{
  "n_layer": 14,
  "init_std_router": 0.00989,
  "lr_router": 0.000914,
  "vocab_size": 8192,
  "norm_eps": 1e-06,
  "batch_tokens": [65536, 131072, 262144],
  "seq_len": 512
}
Below are experts of layer 8 (counted from 0) of a mixture-of-experts language model. Rows are named router (the router's row for the expert), up (a neuron's input weights, with its number), down (a neuron's output weights, with its number) and show model dimensions 192-255. Each number is 128 + 24 x the weight over its row's rms, rounded and kept within 0 to 255. Numbers have three digits each.
After each expert's rows: "gets" lists some tokens that make up at least twice as much of what it gets as of all text; "comes before" lists some tokens at least twice as common just after its tokens as in all text. This comes from a sample of Wikipedia text that the model never trained on. Tokens count by the router's weight.

# expert 1
router:178120146134128117103080151175100110145135110101086148114133074103110102134167129148146161104154126091150127086159171093073119121123109150120107155116094145100143134141173146120125096102122123
up0:176119090167161118131129098138129121138101058115093173104137133139125135141135118130127135135155154139166114127155167115076110120111133173136148149194139126112092166163155117110131120161125140
down0:148134135137114153128126138147135103122095119141125097185109161119144125145205113113097129082120145109160084169123122106095099115111119145149129151122129132185125129124108120125095124148167080
up1:134131149180138145149126086137148167113122087119123106143166127117124086118097111106124136125099128118120163125123137172108137130090120094090144118157141144123125114127107130116126119093068191
down1:123107119100088138131127089160130131097120105134074119103092141114158116134105171115112136089111085130123125125126153124152129143110137129076123115130180148135114130116131138126145176143144162
up2:089156124131106127111108153181123083128145151167195105082138127130149112109104119131114122089158153172148090143157131107147128114144167136118117163102093164105117149172212140116120129112119119
down2:108108176137137112147139121115117125129137120077071130099112128150109108096094133137139068113129128113129118102124197126139142149165112125102112111135132157144125150152165156142172140171107131
gets: "-", " (", "–", "'", " \"", "1"
comes before: "0", "1", "9", "s", "2", "8"

# expert 5
router:144114084126089109079108127134113112107176155081105150152096092119098110153119159143181110133116137130108115131168144187119106120146137147181179145164138124124134142139083135107127116117136144
up0:112129061144126110078183090132095140122115150124130122149171081160127169097156133149130126148154123099119107162136124119136125137163108134080127123166126143087134138106160146100106120117128187
down0:075091122106139100090146126140139131085154078094097117123143137118083174130130128117085147142128148127083140109095111116116116096117124091123136122160089127118130132146128146144194133149114106
up1:099105119165113146134179087176119098094105135157129150107107118128107168128126159158111120159162119124144126102152159112133152116154135119127122130119088140118118131131101145166128109126098096
down1:165134168120143136137128114121136129148153147113134168166152121120129101132100143147124121123182141157108105121078159144128127121150166069106142098145128146148133155164157129134131091181116125
up2:096141129128135122126148142190107132125095123121149121063129127173119053126115125119125139099066150133157116140160064093129117129113124138143122150134125129127179141092095135113139121123128146
down2:131125110170072147136178156128128172096172120111120129105133102108154083106121113120131157130134131080113138138116160119083169119148109129167162144150052118104148130139116090187115134142174111
gets: "\n", ".", " |", ")", "\"", "=="
comes before: "\n", "-", "|", " The", "==", " He"

# expert 0
router:131177097095111145093098099122119152122137175125121152121144083162142100138128130144139067140118138099135130143135162169108134078157104155117131151110082079099141136154139106093139126097112194
up0:092113107103139123113126152091108142133139144073147147082123130106125127100133123094169110120147155133108126144124093138157112134155154139123123072155158127136088141113155111150099144151120175
down0:135115144129129127112121124115112126093122111176136127086084138146101141119122137154075109129091102146125134137147117107129126125157166119129142161144096089131124144118166153115114107100108141
up1:107124133072155141100111147150110113131129114157136132118153108147134150058107128127161099149147119125074142151146137117139135131134140145165172137126112149126142157079152130073140133110140141
down1:118134103153122136144183128151126134124139134158105148126113144126110139075098137120134165128108101155136096172143111139120129140178142127113133106146128123146109136109100144127160110137147097
up2:127130112113116123067102134164128111146160136146118155144095107131151107119131102142145135107084125095112129169138135121104157080118107155105147180085152121128104136142157101158106154132128111
down2:105132105112132116161128170124126127125151102129115090136176119134116147130125130106112100137129141128132124138079114130149125136135158096124129133123103127137140125133097180121116105097114141
gets: "s", "5", "7", "4", "ation", "6"
comes before: ",", ".", " of", " and", ")", " in"

# expert 7
router:095128136159127159094117115146117166130114130146115153150167110087125112142130100146136119108122147164141122103162160117086150075129141137109132151138136131078089118168148075123176143115122129
up0:105131131125158120141164108130136179090142129126068177130113085129134161151132130137110128146129165136049114108150139139142157097119104147116131163150136136177111125076122126140148144131125179
down0:171131141100135075111090134158105157136090122139105134127085129129124137126118143095120087150133125090123095103091142179118162144120126113146176110112160129159143110108128131148110130106157168
up1:129111127147132174127129161147129140159162122117134123114128154134119182123069134118115123128163113135024169111138119121164140143137151147111121148133136136109135106105127109127121144167110139
down1:119144135126150118134155127151067137136121137148098130135106144194115138122152182094138104127110135115106135086092099133130162130149083117141110103127106124131105134133126163116130119070087116
up2:136100133132122117119158145188121146116105123192112126136143094149149115117117107101159111107135144109177129117132124120120141120135162148121126143123152106066142129150125138067175163127131076
down2:125155148129187125149126168119125119120134156156152113140136151104145129133124124137126138129130136141134131137139136153132129097122074107150119148129140060152143101093180116133130111156100115
gets: ",", " of", " in", " and", ":", " to"
comes before: " the", " ", " a", " his", " he", " \""

# expert 3
router:121108151131138117138120112175133148119148113106108122145179098127119112139166162195145089129124100114119122105147153159120124114132115151143137145136112111105126168122144104111165105106087131
up108:100125143120092125129137140128131115118141119101168125111140137130149108113135168108122163138155132083136181126151108129096071138120143127126135148120137128123120111123128058062149096121093119
down108:136129113116131171154143153135121090152112139126185140119120126114130122167148131122129137125109152132132148127182111129127100129116106127100168130121120123106125110140124139141125134134127132
up109:117108126123142124150126155065093108115125166125142141084121093125093117136126114137096096122143125148124125118151134110112125110116148100129130121129187171080109092118113120155114137186152129
down109:130134135068118130096137120128118120175114099122078136188130139129137143129115105130109191165110152118159111131131111125144143103147141155112131108076121106137057128079140143110104134114078075
up110:139100128169116145129098137128148149130126187135134121117119137118095131117145125109098103141111130125161126153154128117118136143150123197115086129137193118169156159166114102113126124125147131
down110:119110124118168162144140160141153128107104125106167176131153154143146099182128127104130116121117161118111115135123103154166109143117164135126127135124092107148147134177154130114108119107129138
gets: " ", "1", "2", " S", " p", " de"
comes before: "1", "2", "0", "3", "4", "5"